{
  "n_layer": 10,
  "d_model": 128,
  "n_experts": 48,
  "experts_per_token": 6,
  "d_expert": 32,
  "d_shared_expert": 0,
  "activation": "swiglu",
  "moe_layers": [2, 3, 4, 5, 6, 7, 8, 9],
  "router_score": "softmax",
  "normalize_top_k": true,
  "routed_scale": 2.45,
  "balance_loss": 0.00681,
  "balance_bias": false,
  "router_z_loss": 0.001,
  "router_noise": 0.05,
  "init_std_router": 0.0217,
  "lr_router": 0.000418,
  "n_head": 4,
  "n_kv_head": 4,
  "head_dim": 32,
  "vocab_size": 8192,
  "norm": "rmsnorm",
  "norm_place": "pre",
  "norm_eps": 1e-05,
  "positions": "learned+rope",
  "rope_base": 1000000.0,
  "rope_fraction": 1.0,
  "qk_norm": false,
  "attn_scale": 0.177,
  "tie_embeddings": false,
  "parallel_block": false,
  "init": "normal",
  "init_std_qkv": 0.0463,
  "init_std_o": 0.0104,
  "init_std_up": 0.0463,
  "init_std_down": 0.00846,
  "optimizer": "muon_variant",
  "lr": 0.00684,
  "beta1": 0.95,
  "weight_decay": 0.0,
  "lr_head": 0.00687,
  "grad_clip": 1.0,
  "warmup_steps": 200,
  "schedule": "wsd",
  "decay_fraction": 0.68,
  "decay_shape": "linear",
  "final_lr_fraction": 0.0,
  "batch_tokens": 32768,
  "seq_len": 1024,
  "doc_mask": true,
  "train_tokens": 247500000,
  "steps": 7554,
  "dataset": "wikipedia_en"
}
Below are experts of layer 6 (counted from 0) of a mixture-of-experts language model. Rows are named router (the router's row for the expert), gate (a neuron's input weights, with its number), up (a neuron's input weights, with its number) and show model dimensions 0-127. Each number is 128 + 32 x the weight over its row's rms, rounded and kept within 0 to 255. Numbers have three digits each.
Before each expert's rows: a language model's description of what the expert responds to. This comes from a sample of Wikipedia text that the model never trained on.

# expert 30
It responds to: Final pieces of surnames and place names, such as Sigurðss-on, Erdog-an, Wilt-shire, and endings like -io, -ley, -ton.
router:116135135111114117137181128126075137107131122135142178168128108163067081147148095049120117138116182163101138143094114143172120130150151107157118150087168145174153196130139158112169186161141107111160174217103151141146162133152118161164084171121064165164150147133096137179106112153117153077140126162120155058160125138116104104082150102107111104145184092127021158130123146117117103074105
gate0:181104157184085097167143152111090122093117107182092147127156144157126105191194152080134100095108141151121110097078189174143105112123133130110091149103136138153105078133088151142073075109133109153123172150163116097113080159156115081135133129134121103170087059171145146104183140125139121142083078144178137073105171188163116121149118085076099175104105091140183183160081120105152105144113
up0:136159078095161112099108117102097148136120129150131066077086166085178176106129129189119105128139128132166156151101138175119070103162119157119116125154158064104178101145134084139067097161122142130119147092096142090137136132090135109188114128091123008051101134178169141125153138155113120100191121114097148174131159140161161117074134121142165108100158092135184125157154128170095104169166
gate1:085147144159169171125111066167148076083103101138138115061127085147100076155150117049148075181187138120165163108147167138153125148089107100165101139160114169129165153094074167103128118135081123153165165122097169160104102125113203131100083099102100124135146120093103138105138109084139059157140176136142104153131142131123108111096074136133029106156149159187143113116161104113082140121140
up1:159189092109083117195153192127126104083107155127153117069143127176137153164086117190124106168113102129085193103117134125077077145102137118112155138168125192152089138130160175099121039144140141076101174087168128147123100157124120156105151175137163151093083117160107119087139154100122154143113062094095139046115163174128123089129143150118103128171119178155117146124101121088181114128114
gate2:106156167135130081137146108126080118079099090098161071093078166135085138182111125092149081150155113137097095122142015163114079110148086146106192139121124086171139135163076116145160148133184098162134098081094115124119095151205155157109155175125130075126142135107125121099084158195113187144150108110101123102126139149154166124150115083063091116130128078079129097096101165150128128140122
up2:138119157108109151172175119117125169151083160125097099171159144187151086152106210126135182159191094153149090172122174116150168116133118151033183155094178108094103108129230114153099132164140139086116121180135150163167140132162154140138097142184088101130126147145145142130066129123103147122150156104136086126090147181172122150170108081196143164113121158110149131136168110150147121134107

# expert 41
It responds to: First pieces of words, mostly Latinate prefixes or stems after articles, such as dis, comp, def, un-lawfully, ir-regular, vol-cano.
router:110159141129135131100146082159111101172103082168134123127168166151133138178170059102076095077148122173121163135083108149149099081152054149132058136125162159132120138173177151103139166079159107093153131133063135147176108176149157149164104144107169125165121061130129174135185109128087138118143136078116138113173168148160104138089128113089187116167167085123131147171086179168078105142130
gate3:126102123191074146108074105128203093137095143123116159175116205170105098146112129155086174157096148110118101074104139103168151073192074132099090145162175153127102093142175073157134142103080118051108116152116194172164099143183135145142124162151127110163187157131161129142129111093096155120113121105140101158106136118093096169209124098132103106160140103105112140129110168153138115138176
up3:068134136195165178104102099147187104127115159116164043065109122178074196136148108148073115065150132112113155126156108115171153124115112118130136136150161106125124094128138106126161143182125092169141154097083145094158120149187073130152110132167191118156155150130175121120144125145119137158055120137113137190123112176094134137182146117160137130120019084139140156159092115145123156122146
gate4:176194116108151141097154085179132099143118113129146173129130152152161140122169159160070122078142141113126137104104079108119153108073107136151129149163138144069075084142138177200142160129111113105112120127106100132134085084149096047190116087079136175133120145117094160133141076125113118118100090112157087164147104173171113155131058105056170148128131156122196126130074185137093125185131
up4:178127176113116157120164066127120137130142082179094076126148154118163114132157078127167119108164137163146159074080169127158199118066104081096122168136108119089105092129156121145097108113117121124124097127114084059165092113118115090203150097153175135168052100069114142099139142120124138087157138111108121149140145127095068124070116192133170086134133076120159110185121122121146129139207
gate5:087077148099105173144171136131132123110059108146176111093146103201151207133093144156117142127148065158090120117137127148124116134181136127159112133145114121154093062153147089103181126166104145103123108063139102134095107088175189121110115138129079126178145083154117201173168139144126090134152086098176081133169133159142107185144093084142154128138177051104121171143097158137103159120103
up5:152129094118104117157168118123136114107052143095086101101148157155153122131131134141073109103121079151157138099123179132078067142124109175156118067130119140164107142145157111124108079144097118121127124114134125128074142135143133086169124116186124098136163061192123205133118124080094062172150102062221156150094103121165126141096168083163192103090109140115138158157095154113050122154120

# expert 1
It responds to: Word-internal fragments in technical or medical words and final year digits, such as car-di-ac, reser-vo-irs, 193-9.
router:113160173124102128108145099171102114137105059141133146151140157132089098144158083097096091141157136173091153158097115170156148088118054085161096179133161132144160166141132176107188167076117077123146149157112169107146149175143140166140095155116167127166150128125079166114169124176117141085174072120113210078179142147148126135082110087106129084164170110137093165127097191150096077105116
gate6:064103115110144150054152130174145134110085140122097100107109127115161074119167069097078100080114113130166156114128125130152156099129090120091101133082184165136080093149048136114129174114148142154090105169205126053153146184107093156141081108149157122106185146166166098170137153137082160129204142133136112120158099154152124135106089126087120054185148102118134143156131135156144096100128
up6:086122150110127153151114069151096151119080173097143143121107156140119102100113130142129099160141161138158131101164157140063110161089147092124134072071193133138075174085146104166111125190133132120175099147164186063130129129184129233146105157119112100161156140181163106157125137077138154146143079075094110146128192098104170150112098098096153137176156147098110081153162076122133162140129
gate7:107068104162161171152170144175154147129112018147156135136143162137136093116129136123110167117085133147072150125142093143138172177168125144115112167183105177100109153132143122097117153183104134060180141146121167136122174148156118221123128215126175149073105106156125137177088071138174134090148106139160160148131143126123143163093102129129098128139084129121137139114175072116079085116101
up7:093070104112075132180189119128141159122174113102129151085133107081167103145135120116155145169178118137131194106141151138137183079154044128130098171158077119109150134102109224102129138129134112138136097115138157149148119143103158130138129196150161147094134212162165150193164099167114158107158085179172136082134123140084169192119143125121130114122147130087120130097154123184108106075102
gate8:098128141169133116092141133126169135114104097142103089187088197122099068172100094097115157121143148169099075116116139102100124157108065089086148118147118087116126107120147102077148123137119140116106065143158112103101131159138107170130150123052138067148152121174093130164133150144114129082157114133132115113092106159144127225168122139094108075088153114107052132150022164104106066136102
up8:143150135119151164134112129142158139128168150169143180146146149058134095095150120119102081071160140176168120146148130102120131118118120061131130191102158165168089099142079046178136085106109115103110154129139073136141127116103139087148080177130121129116116104149106188150160117060128115127141105133180157170135120162127106115065156182210130085112105092105151136166232089145108150124093

# expert 34
It responds to: Hyphens, dashes, commas and slashes joining numbers, ISBNs, year ranges and table cells, such as 978-4-09, 2002–03, 3,610.
router:117169167181132111102178103134117118128097087182146169147157175187086093143171087104101132131142155136090144177073079166142111120178128117151093151124150183184149183153148126157116157094145092103158153161085157122203141175154147136183122129125105153143137078128108150153132108138135137107127099094058151135131182152175106111081113109121117095189192097120079156156093137182082095085113
gate1:086150156168116122156123162107132090154083069143143154147132141165113165122138123152188049115165150167173154088046198111100126121168114101057092094162181122170085182181170164119090165082174101130130097111101136118128148123116117130101103130136125142151206083131054111108166148131116076120161123155098120136123160112106120055134154110100113134128197091105121134158095146126110111144142
up1:097144121134132165092098163100162142141149174118171146163109104091086200126138172147163136134150091118112136150084118085103109141212206134101177149138168137159090115139175142095046168157137130072093117088061119159129110158118137116118131138157153111047106103152115123127132107114119112093100147133108064116195139118146096081119101130085071155158204129179174109144115135097119118090103
gate2:120123141139164099140139107115136107153116200179150088119149158168179119097117148070095106066107149107129135134069120188160083171087125123082126091160140169111128168138114143099121145121051152119119106183090111119167128141186155165156093167142111133075129115081100168140087163142149044127107141130158166124144088116171126033045169112131143108168126101149156140092133147147157087119101
up2:090136158127130129143094141090138099192137117098141137147109114117123122080173118088183104109126123109087089135151152099154149100155121100097122157143162115102140150142127068105159145121074159146131122156205132118138151118100102185057138168038153107121110111146123123121213153133130228131136086153142121081134108163041061158118114115115135198137163078133130116140186081109090122108109
gate3:133120182122145143097150141126086158116121116159098135129127171125112207113142154170073114134117130138111112143100091115119090107166133119091096114088068169168173118110146123119073142144149080101137141176127118144191079169070146099152145134211076093146142084125149175148178132122120131130150087064118187164137121174164119100077092101143137081186110112217158117159141077159090129169132
up3:110092098099112142171140150090122178145078125106107090087103155133106106202121125131150146122067131128068167150081156114147109078119143132178157104144148181170151152121136116121125074072126164123095128143193138123106149197161092146094163095231133070180119113113133075134134126124162153104076130155124088152110104173069181145124093087115114118125135139117121146172074192159155110109101

# expert 0
It responds to: Pipe separators and line breaks in sports tables, plus prepositions and modals like during, until, would, could in prose.
router:095182174125119117124149111140113102181054116173166112162203142146129110162196130111116117143147124107082188181081111149157103132133091148160118130049140158157120142155173120122143138053132099108138168144129138106176154156192168162140117122092137183140143104179138194147142141161081148097109144089119180129138148171133113086090123117110146124162143111110085172146107117132032084100129
gate1:183169163107141104170110104205139109108109158172125114150139183098140157183150134075084147067112116120127143160119111126154194130098162161084124111122129142162135131137135157124111129115189112138145090111155079175142117148160114119137117091122188173123141152107143175135154121141133207106122154137091098106197129129109090045117138121176089191180107144093183162139098119166062094073157
up1:138178140172109158033142120152156169122112144082131123135148114139127129117157121165138100114177045092079110089037094096136140174218111093103109154161154205176085172152101116100107146137123136158149064032157113129109102142137108150107114168109135074189137131142112115107153150146107099132108123161174140110115122091185123113152137143148118095106089123165122127155138131150137115124181
gate2:129150109086128128129140096157090130135075118129156141216184134123139161127137129172165151075094115089047154145122121137166131079210098117129117120118097123127141141158103139091083124062151113163165152085080078098126143111137182080108054154118137161131155130136135124138120130180100169112073134100087172138138167127148157066092128136167070186108123072082099124107080125067141138144132
up2:108139111101115096125145146133065128108122191121135225142166206148159051150173108184120126099131122113069139142093163137118174110126150142113069116107094123113175147097088101090160082158105130163095095146189096105098153105131124073130096151148151118170151124156134142136157139168109091126151175072109141197148143102170144149094132126166087048131089158179151096107124117109123129172097
gate3:147112165159105152135104121087124123176069090150134115130137173092141203171062131155089101158113154137143138195133155172139129130164116181083140110116056178114075090117150155147103152072143186137115170152145147128144205092204068148105117140076182121167090165208091143172148140116145142117131116100089167142133131191127129124100129127105163157116124127155107152121148116122145097101086
up3:107143108179074205141133128116159110117095118158137112114140097136142128110174111116027152149134136122135075158121113109169214131132140181087123102126123129119155135174133073112075182094070096138134103121114079135098138091113123174134167136073125088127109122107105102130086114182064219084099107188111145145131113119083134061115132182154135111119112130135115145136139173123155065167139

# expert 25
It responds to: Final suffix pieces that complete a word before punctuation, such as diam-eter, wor-ld, Te-eth, -ations, -ity, -ture.
router:073156145119114110112131083191096107133104062105120160164127142156122117168150088106083087137165154158066182138096126146173119107124116143121114135106159142155151164155165145113115166105164094116164135182120181156155185174135112136140079172126123142184174105126120155170139080151126122112137049145108158118164159166153098103048147094064125074149174106162076150171079137137115065120139
gate3:101164144163129145109149155105082189098136118117118095160123170113125107116180106121118122199173157116099150152108147129199107191128089075060151117157154143130133216074089150156116122180126112150120153146164178111111211133120066099139136144112069139128113099131139091121111173138084147099166095137081057125126108184154095149106165097094105106172129119165087118123126089151133107083167
up3:085163168098093142164146104086120147160122157148163143079147098104123159076081116091166183110118161106111097089154080107080129133191141129154137113128099174143126181138147183126206122210151152091062155083135150118140127095135159128126171089145119114216126176118153181165078091135157149088088135127119152098107157148103191134096109093122140121143136171116089117135162189113092129150108
gate4:070143128108107199155140133128115138109102131108098193131117105121120161171135127063104094115100154135120170117114153119241125098187144092099126121164203124090121124087127156153171150154187089133056191142105161144150077151141092140172093160146128126167112119060140170162177102145083129131113107162148111151158131179103085106082164146087133144079192109121114105154138113135140111132109
up4:095103077189133112127155065100124137128103064185081144129108149137150134140128172179097118064138123180141111129120112158192156112101092148143118175089135159076091140123106105195067109160117143080088092150112109098176120177134086103137158150135097103074092116136088147141094131125122122135143173126117107185154106107124074088113169184140156159091128126070161050108104149157067131138102
gate5:084144135110108108125221124170142111104132184117169108060137105116145133068116092174079145116156102138169169113123177143145128081110114155077135162143098113142086131158119146134122158161121115144152118134164111138149137128137135126156042137148071105103173112094101136114124094142201153128149112149124119125099184161123159146059174107091095116149077117112115100181115123191128060140021
up5:186121112138123114169128134153084174098115138092135126123130122161190066149110155145127132141152182064141105111148154171150075089188112123160092033148115153122178075121107154145175129157186107068129112122097166094137096129170194124123168140115094118137148093135110096121148093065168189155135136137175113221106123116145122117117182103123097134117103132175128139155157100065102152145147

# expert 10
It responds to: Closing pieces of words split into parts, often before punctuation, such as Princ-ess, vari-e-ties, Amend-ment, cap-tain, "tions", "ities".
router:132161136100113099108123087167103134150102089144131105141160134176072119163125122100089071125155190176102169152076088150151122079129120114145123148094154128195171147150149155095112156099155038117153135194121142132173166137149125126169076188131131136180168125123086165177124116150121149100141104105123164074157147205160103113077102094139163071147154098155099162192080152116116098110117
gate0:048120114135144173112106120154139115090120083172143137061089128157131141145059116081101185116206141129148121140169020124147132161121144090168167103106122155111134165102160125189130120131083095126140133159063114177153103216091160110095088089114127125109189119134142110118072145126124125121087123161124150149126168150152105079101146147159163135110140121122086105165131098105084125192128
up0:071128098076131099139126115059143119143112109153171131101107177147144147142110115078094108159135175096189095149077160110140112142162136094085087099140153103182097093104076091177178091098119122120089100109124171152130152150109098118132041062101110191129135164127104164151132112076091097093163096145157150168177125112151134105090121145130098086176055166180117082151143132088109146109139
gate1:142111167122168071150082149150110131127150067111152103117126086140106174089153101069131126105140146104147088101107087129179136064098079106119081122117107155149127078183124086058074177085177092101139115134192136136181137140163063081075127139180125146150144173127120106111104115175091143144070112165136133126136147149115142115094118146146117033121170072131092146158088134107103116165134
up1:092137110138120124119133118093119127061130168141172059052152136127128146144178153131175085114136133124142148127112085115073083146173109125156100154117166083099097113078135127161172104155094167105134088114079108105134146163192188153136123155131070094163104123126152105154177118067138155078170131122124146180178172144123104118069122155100132152063078108122134100094165123157215185124121
gate2:122147084158092144154135135185088108083137083139163130136126135132077202139160131142148084135115160228057103108062119177117115083122162120167144135100144156150186134116137124089148180091073130133130141099087165101108146159058142121089122134145103118149098142178186167134130138141159098119165116102130169106119145199105096074117137156184124145160118155164139118138191080091104165144163
up2:137155126132168123104134085118219070094130157092164134110163102140095103087108099087108181138112132109144103043147083133184156108130145198155156168135062191092092102155153103117200109079172116133120147156133122200129109114131128115135139175103075171098145149127129185124137106139106113167149186128148079136140112080119132151149184180119105091088127135127148129122079115122086108104084

# expert 46
It responds to: Syllable pieces right after a capital letter in names and some ordinary words, such as W-id-mark, M-ong-olia, T-il-ak, "ick", "atch".
router:123160157140130117082152134186100074160130124138127113175149160143099131178164106099103093101150144198115155164088105148151094132161089122144139150112178171152161155161142135130161144129165074091185161182055154125127146145130115114134081143079132160146161084161083157153132095166110152086147114104108138112157163198144117091108122077126137092163171094157083172200123178155142106074058
gate1:181142141153139134186121108163070113102091141106226096101104129141125151110200127107102080124099112139210111128149159128129096141148123152133147135067182131174175110140117090126102137128108121158147064188082130097080123168140140157113118127132147109117117127147115128192137098139163158124122071099174112090164074119107106096111143069157032111141191108124156155172177119147120157132093
up1:163158098139060149134122104138109092114174168107155079129097071097031148134095097122122147073144094166093115202138125076114065130191120118132183121140122138172160152080170095112106132118078105158100079090119111092151104105147131133127142135107137098128112114145144111135146141197139150113163151133166113120135136183107079147160164130183134099124089083111062166168132101167195158123079
gate2:155097138149196107159086093131130146151142110111185052071089160125150192140168128082146100116152073192140153095096110131127133070109161139163093088136105167133109179151109120102158146187138132092167152148091115116173136131150092101067158130094181147107161099118128169172115165094147128064106119167178195097141196134119156111089118136118158101153170170124121130180119140120145134078111
up2:149128097114122125123178118102106122141154153109140152143127117041079112112132118172147112159142121151131109117120137156084097164173056131122176102174104165134166114152159195157118142195117130135135114121120101077132139190037099121159145126119113207151153152089128082138155138109115117138051166089151087141079116197122122123060111137170157166070157145115114148141077138175138087179104
gate3:111141114083106144141131143165136101160147144102119098149109136123125215104159071144152117136134095152089190126093154089164115139165070143116153122161093158131123133075155117159129187131147087057151190150119189171081153159141069111129118106126108096139097062125144154136144131175174119053128106148101083105163158169114146172083131146078111153151067078156149132139108174180182117098099
up3:099139102186094117095119189128184177186146139056110173140131138110167102184137123141116127070130137093122106094155121155141173145197127147134154139085165169133199112146120139127112111093174142120104128116124159138054124162117152104071133146149141126130140124143138180125140066087129168222110098143167136133107162101090135077139142167129172131058144113126069132135123097165101171195154

# expert 15
It responds to: Commas, periods, brackets and closing quote-punctuation ending clauses, plus linking words like but, was, and, in, at.
router:132143185106065092113142102139093085150063099154129157153186162159080075155172060096119076134147125147119155133084122151158107101151086128148113143057136162133141142163134158095111136096165117103196156160113145122158153171165149165171119139076146156167170104115106214154147093154079163095132130115087161128156138182143117073119124094076126117157154100126087160163114183150088111098121
gate8:189151142085120062132120078131155079182083137176156105144114156132124105108083096062117122152199087113124068095075059098089125095130081232125146141128058120099171140117122112107145166105147088149164096143126148124176103130110099141112114118108144162115113146153146081129101079128121089115117135133155129153123142157159185099127110103069149111134151064102166122146101191123139087146159
up8:122154182151127036131107099179179097145086146149110090135119155166125104131118144051142137166113091141132024131126069144053129120174141145170164093152063153092146145142108125135107098087111097168188079104100154142078088121146107134107161103120140097102139161097116081167127099133141124120109156088178089107105161125147123086165082125132134081175173102122118137178104121134126156179125
gate9:155133118140100095096119100090132140159099058176112112206157185136079130156151120152152090103129084150153091103066146103150133123177127102120149161139134129057093130151129147078151098174097185111160106102176102124099163133122126127100097131024141123103107138203115148149127105165105153049126137079157139134079123131134101039145137111159135152094108160159096115082167151125090119102141
up9:121114095059102072142150108133147141181064112151155150140113126133093119110092138121090177174129155110128140129154114120146165106117152091137112096102138085180143117102122139082059108118153107127144170114139164215188094104092092179111089150198085139106134126089118140164138064085121100106194129099123078098127146139043097137113107155096157188135145187123084114137190133109167145122115
gate10:186123150121153090165099092108144137187183136098092133163136174163079138100110147147168104094118130121164100108145170133125184120108113148142161144138130124130152141108121121056155080083128108092138120196152131091114185164135124106164141130180125155154177120135188115113143165173120142081132109180076189112166125173162179178158169089147080149136154205130070173146094193154141126111112
up10:066142129122065140114171142147118146117124109122180192129117125146172121120186144108117155119078176148118095143140075154109126097132060152140107060125084113103066132100135090124101127075147144172132143089124138121149066069168135123169126068084147199087092097103098176145153149162119120106158151116171112048115159131093127178137119156066103126114135108084149174152151092146089137175149

# expert 14
It responds to: First names and the opening pieces of names in lists, tables and credits, such as John, James, Mc, van, Sir, Paul.
router:125213116110129090105154131168093104199126132188135173151131145177130110123130123129113138080134183119059135184111112165156066130135137037159082125111154146161171170156164137158151138153147129100149149140097157153157142166164163194144112134075113184138126112166083135141127121202119159103136142113101165128152110117153087064130170066110179132145127084092110133129101156129135112083074
gate0:168168135077082156154127153145165134087144125142201125145158085127148113138136110191106084120159089124192086148141170153120105104175099153132117145148179131071160056172147123081212119115133151075156117164117111191108168154149137117074134173108135136096151117119203167155164155123121179160135104111102141175168107138149175142078125107111173134123150128161140181107107104086111146147068
up0:154151141132127133128110180164181134099135093168146144107179164075165149162159180153149112146175100125152126120170155147137175088183103103102086071175143094118100165165154152102147149060131115126159161098092119154100100176090144067104133144157092075127123199169163146108177118113093087172158149100121118140112146079148089140159162138184109088143052105119130155128128120091071121157190
gate1:167123170149111116128148100137123111146141166093109072111108135101100147158128151157140159135133118161100086138115109171124061093134145151091120088160127128109106081106130131135119116085028070089147135195097174144099129122195124157122132188120151150149073109123104133209164127141138124126053101146152157132162196142172160153081182118107134178146140093173164104095138150170062093183145
up1:170132122092063159060167158115091117155155175064143085079097060151138071141118076185130137099116106097075121142081109103127123111076125141155122146103100140136137171145092087091136164105157090082093106152148042071144132135096191165163118121138138161113177081126149140121108125125155092103106125136128088185190174132143154178174144152106100154126067155133120127155131112160143143105138
gate2:103196144120105106102117129118129114144062121093138127107120059128108064118157137135137124139178146071150142178120128185100134107077190145102105077120083139135135111106111156060154127168121120081189118176124126121095096176107150083114086178125152077085159117136158128196118118109092157087146113172123175047126100137107102162139191076157179093100120147112083126108125097141094104088145
up2:130133130121144105169053133124150109132133127120117145124116061122096092109132132080108106122174125128107155107133121119080117070105144177156106155114142101148120145176137087115109119177173075050169108137102138118123023143090127133095087095125135146112207161140187119137103095085155151119067115079106103126132131146077136176127149155089154106125151161112075193128132078048185109097154

# expert 38
It responds to: Words opening a sentence subject, such as He, She, They, It, This, plus given names and titles before the verb.
router:135141124090123071059156112141042094142132127150137176151146181174111077146137112087158109073144176180083138147137098156160096144155115079182130161124149151168145173134146175106154135120161113088189182156116138179164174155154125153148117143122135156166137147174074157147120094171121139103147109137062166109162124143143119069136099056091170119137151101144073146114117141160072131102089
gate2:133111151055131178146123098149128091135124152096126081094221156128110175128137105109140122096100175137150070145131122129165081170125148130095157111155140152166143130152154161156122075133179117092186080124068106181107199143113194137132192143142090082129118097134099124138151131078169196121157138094145111187133172112139127108135145049125174146151163133197145152152116136123103123163166
up2:127128114138090145073147118043118137135161078132036116131150117118143135135117070100072123139146131117164188166112183093089099147084099201080097133149161122114131128141136109080126133085108138176126105102148132154113114133186102120134096076076091125182092048117137153122153093153118066140095123176141122163153147121040117143104123143119152140124113118067144142161051103125148157098129
gate3:106156165138128123092079123150105123127075125142145138102149212157172054114158103121075129108176144140136117185153114105124084103141127151156146053091124174125147130079072113153123176121157158109166119130144216163156123171099112118104150119147104099125149090131150118122132169083175079123155120126126138183140129083171154097098091123104118113133111155171125072110123175065078066210132
up3:130165088167146099139105125123168112128144102119148117099063195084099087134170172102154123152152106204165165115165130159159085066178114130126131064130135158201164076111130151086127163175080112154103104126101133100139115142103097073137191108135091064137146110180152118182128085148116076101134097117122119110143106150165109078156093073157159126135112131180098106161186080128140118122155
gate4:140136119116136083147141141147094182122146159140144081147155177133104088146093037091111117126193126180191121099183107099094159036119119092130149169151089114136103170110137112094128149162079111105111118158091176105118122179155180124194131145061093120116143166160124100108143099140124107132197101128106108110180124124152128147164068097098187142150089106111106094077162121118117149117179
up4:151138099129155110137123095110165075140093109113131196100084081094112087075207191146070108137069118114142121147095154157125167157116160116104157111087156086115132103138137157105139142199134086127138151142078143165107107146161155111103123114167145140195126134109154082151099158092161143097052111132142084129111106135124100123142206101170084073109170141139115142201117154079197138131149

# expert 4
It responds to: Finite verbs and auxiliaries right after a subject, in descriptive sentences about places, species or people, such as was, is, has, noted.
router:141161185122133134080141110150149090152075063137176139158178163157102107123160090082103139114180150148104140164092128147144113126133081141118086166089135146156145137153127154103128133114138101085154149158104164151140168150168138158128099160073149152140146110192109165163174101150131145094141164093066143118200216181166119062108142126092159129121144105143086172118105140150024110120088
gate0:132159132116134122062130135136176190155100123090187114075137104176067092156055131110140138121098067146151169159117165105123106167135140122143094140098080138160103147124068187178153119112114126122138144119128121193156085125140082171085119220105074100080150135135144165100149108176096091119145158059050146154146135138122092106171146140095142124123112158140172150113084103141109164105128
up0:166123124128173104108194113132073146180156116178098114106094134158131069169124152117148133070100113142143201153156104183144107068145096058154179090128102152124122156160126142126104127157173156147112132112119058087132123132134132083167146124168089109120152141110136106074137067082127082099104140106173123112185152161129199083116153125129182154096126128158150097104123052081082147113169
gate1:144188179150210086109165095192138125103085151156162172200152059093108153147130117132132153148092102149134124144126092089082121120157071149112131133129155118147154121180142118064118119081095097125130149118104127148093094146147080162101132143100155128111193139121136172142144117053165132140171146153041091124147162107122084124154127133124139200110154125150081063111084099142075118148108
up1:140170161163138138112161128102132175154098119139166046185125192183160141118113178143075115109089196113097142083142156136087147099133163168103067144154121182129108153089123083158123138126153138100176130096184069158160119084119111116170081092094148214132130096184125134115094113117173084124087092137127092125125121163109131169141111144155195161125143109089139121165074137156153115150157
gate2:099139142094141070085105122157163102130132097086140104108062146188151124096168126113072137123165166192191105115162136153133165107157075204131133164107150131084137142103124114134089161093125132121142112058158116160156190139156149188108108131127116160087123116139123103098167085114175164055106193132127132131176187155155147113134149122079119095125163191111101130082181092161096126138165
up2:123099160148134115123178108109162163211113152093178164131184082123138135063086107163125153097136127012074126114121109113159140164087116131076104151153089144149160165100097153174103149089151122176115132142123144102095084123089130146095093178129113081138186180104065169119114147123151107180137137168108141133154126120143103180129099119133125190120148113077124157135057135158108140176115

# expert 32
It responds to: Final pieces of proper names and nouns just before a comma or period, such as Road, Group, Windows, County, film.
router:136175135094107119111142099149090128188080079166173137167163127145116117163167107091107108123121156154120178146079098171139109061147125116139096126133183121158117159181187124134145159129127111089137131138081146156147119164167203178167058127067153151123123144166131158145141088143112194125183178076099119048125127178151096128090143130121195120151119080149118144141077171129077118118120
gate0:149136117157140126144150124185206120126094150114181194173148095103151108081154144181178096131117156139101117176165091162150141102170120165070138118161104126125111163137133133079090145106115127119123211136129203125167076154156106090108082083103141092109187151074109137133105096099161168112162153040131118158114150123119095122101136117147155120133163123128172160082110124150042120174134
up0:118090091085086070140113125107096130148130157118106173127140086124192122172130166155128176151164179146097149083095174097109098082145126146084159131098184097154179148056167138178151122123069142116126139106183107160120199130139175105193168153135151145132113153114114159063076135140100120096152180154128163144109121086167129149112107072105150101126134198114092137127088189109126171148142
gate1:080118153116141113157128108120140120115139117150193119133102129081123117170130123160172184135130132126163137130106152165129153060139142115132133157166140143162152138145069134087162087161147155085119108088106144101118202118155117139118090129136091132078093148216073153144175096078121055110211200136099124108153140152079122099146122083168133114181053178154109118126101135150058100127095
up1:115108144131142135141072193111111097092091159123151159125150165056098174115128101115117052102157108167116136124159117069112128191147110174210150201164118148159128117147127149158132184159145141155122147148100102165161123134132178078117128129117069137056122111076196117119110175122113132120060085142117135132131136087132151098095110142038098118140150082125140138147087169096126144142179
gate2:156124165176131161111094086153140149147064115120132133136170102058126176138120163075157098135147112167150143173126123183087156129088052071146093166194135081138092143107197071139139126132150154109145100115081179077146110139137095159166125125166151170127121150136124178078112113050119140127128130155124152136120109147140116102087076120073139091111161112201120091114168100163067149106116
up2:152085160104138160102140202157095128139131162085111066133115098194173121183140120134173127130095126153175103164125132167119061112168101129129176151125129171127182100133140062127131210138081159150122092140140066180162145174085149144137114104139130094081096104110121158203142110127166078139144179095082126151108097141130079131169090104147121126117113128100143191145173119161099071150126

# expert 22
It responds to: Short pieces inside rare or foreign words and taxonomic names, such as monoc-l-onal, Melip-h-agidae, v-ul-nerability, "aur", "oph".
router:099134165150124112101156075190124124137140098147131118162144144184076110113150090088079102098148150152116158147129102154173109121143100111153085153114177148134153158108128163107128187098179102079170162182114173133172136138153130172138061190116131142180178070126090161160150074166099181104115144136134189152178146160139092135062128090108130083184133119103098156166116154158115103097069
gate0:127094131141101127195073131219085135129082145134169077123124131074111113168150109089103100109147070154178169119106162141136143141171051112116147137132128071113091136145110083138189096140098104146136093144104199132184092181139145174151131078174156159162134135133143116156122098119064117120177138112128123152163102087088075098127140085135080118135149083196130135163170129130167123109092
up0:132124151103100174167096128131067151188119130115109152148147074058129131136097112092148076128184191163067171102128134096129158094104164146130101087117111136087123159063092121132109167154115156114119117098083162177124130139106084093102112134110149165128106138100118105154164149134090163187094135187198172171083162105123197116172139120107130026128129096166112117171123153121110100109120
gate1:091197116164151170082170118110036146114059117097147124105095159144074141120100074141152127147145150169192132099129139147121141133113146111099161155101074149097135111094161174141102169094180090060136136167110118137165141101120121093066045176137101108149059125119119067107121148162116145143132129129116175137104159210118107142158157110127151102184110154150156182141110109125103129156129
up1:154126119090119221111102131194156063118141143062117146124147100151125173148110131193190161118130089174157089089073152136095158149117150139095091115133125138161140108180155092142049098126173108119073123120137062123132107143196170169157189169126132147149106105173140107122103103090117102161151091049105159142148139107136142109114140111112194116130171146092090151175152132109130118111116
gate2:119159049089148134151146067100146172093156094141122132161105078156134171151120090113132132055185145115117149116197111167214138165143121132082158128130112111117100104124116172120101133118114131051137116137100158142091140142179142189119093184168105126158100148114123129097160094096085156081108058123118200086149124112160107169090140174136180133151154104122122102166140097149150073100088
up2:162087096094086196145176141161103078148111123144146119115098088070120104195103113142164143124100155064135131143160197169137191089215150123100221152162157089127191145132177112142137162109106158129174085126124112110130148165145129123113167127078104122082096098153147160067113073112147128179091082114106137176140124109145138160114163145149159103132158186146118133136133130103090131136138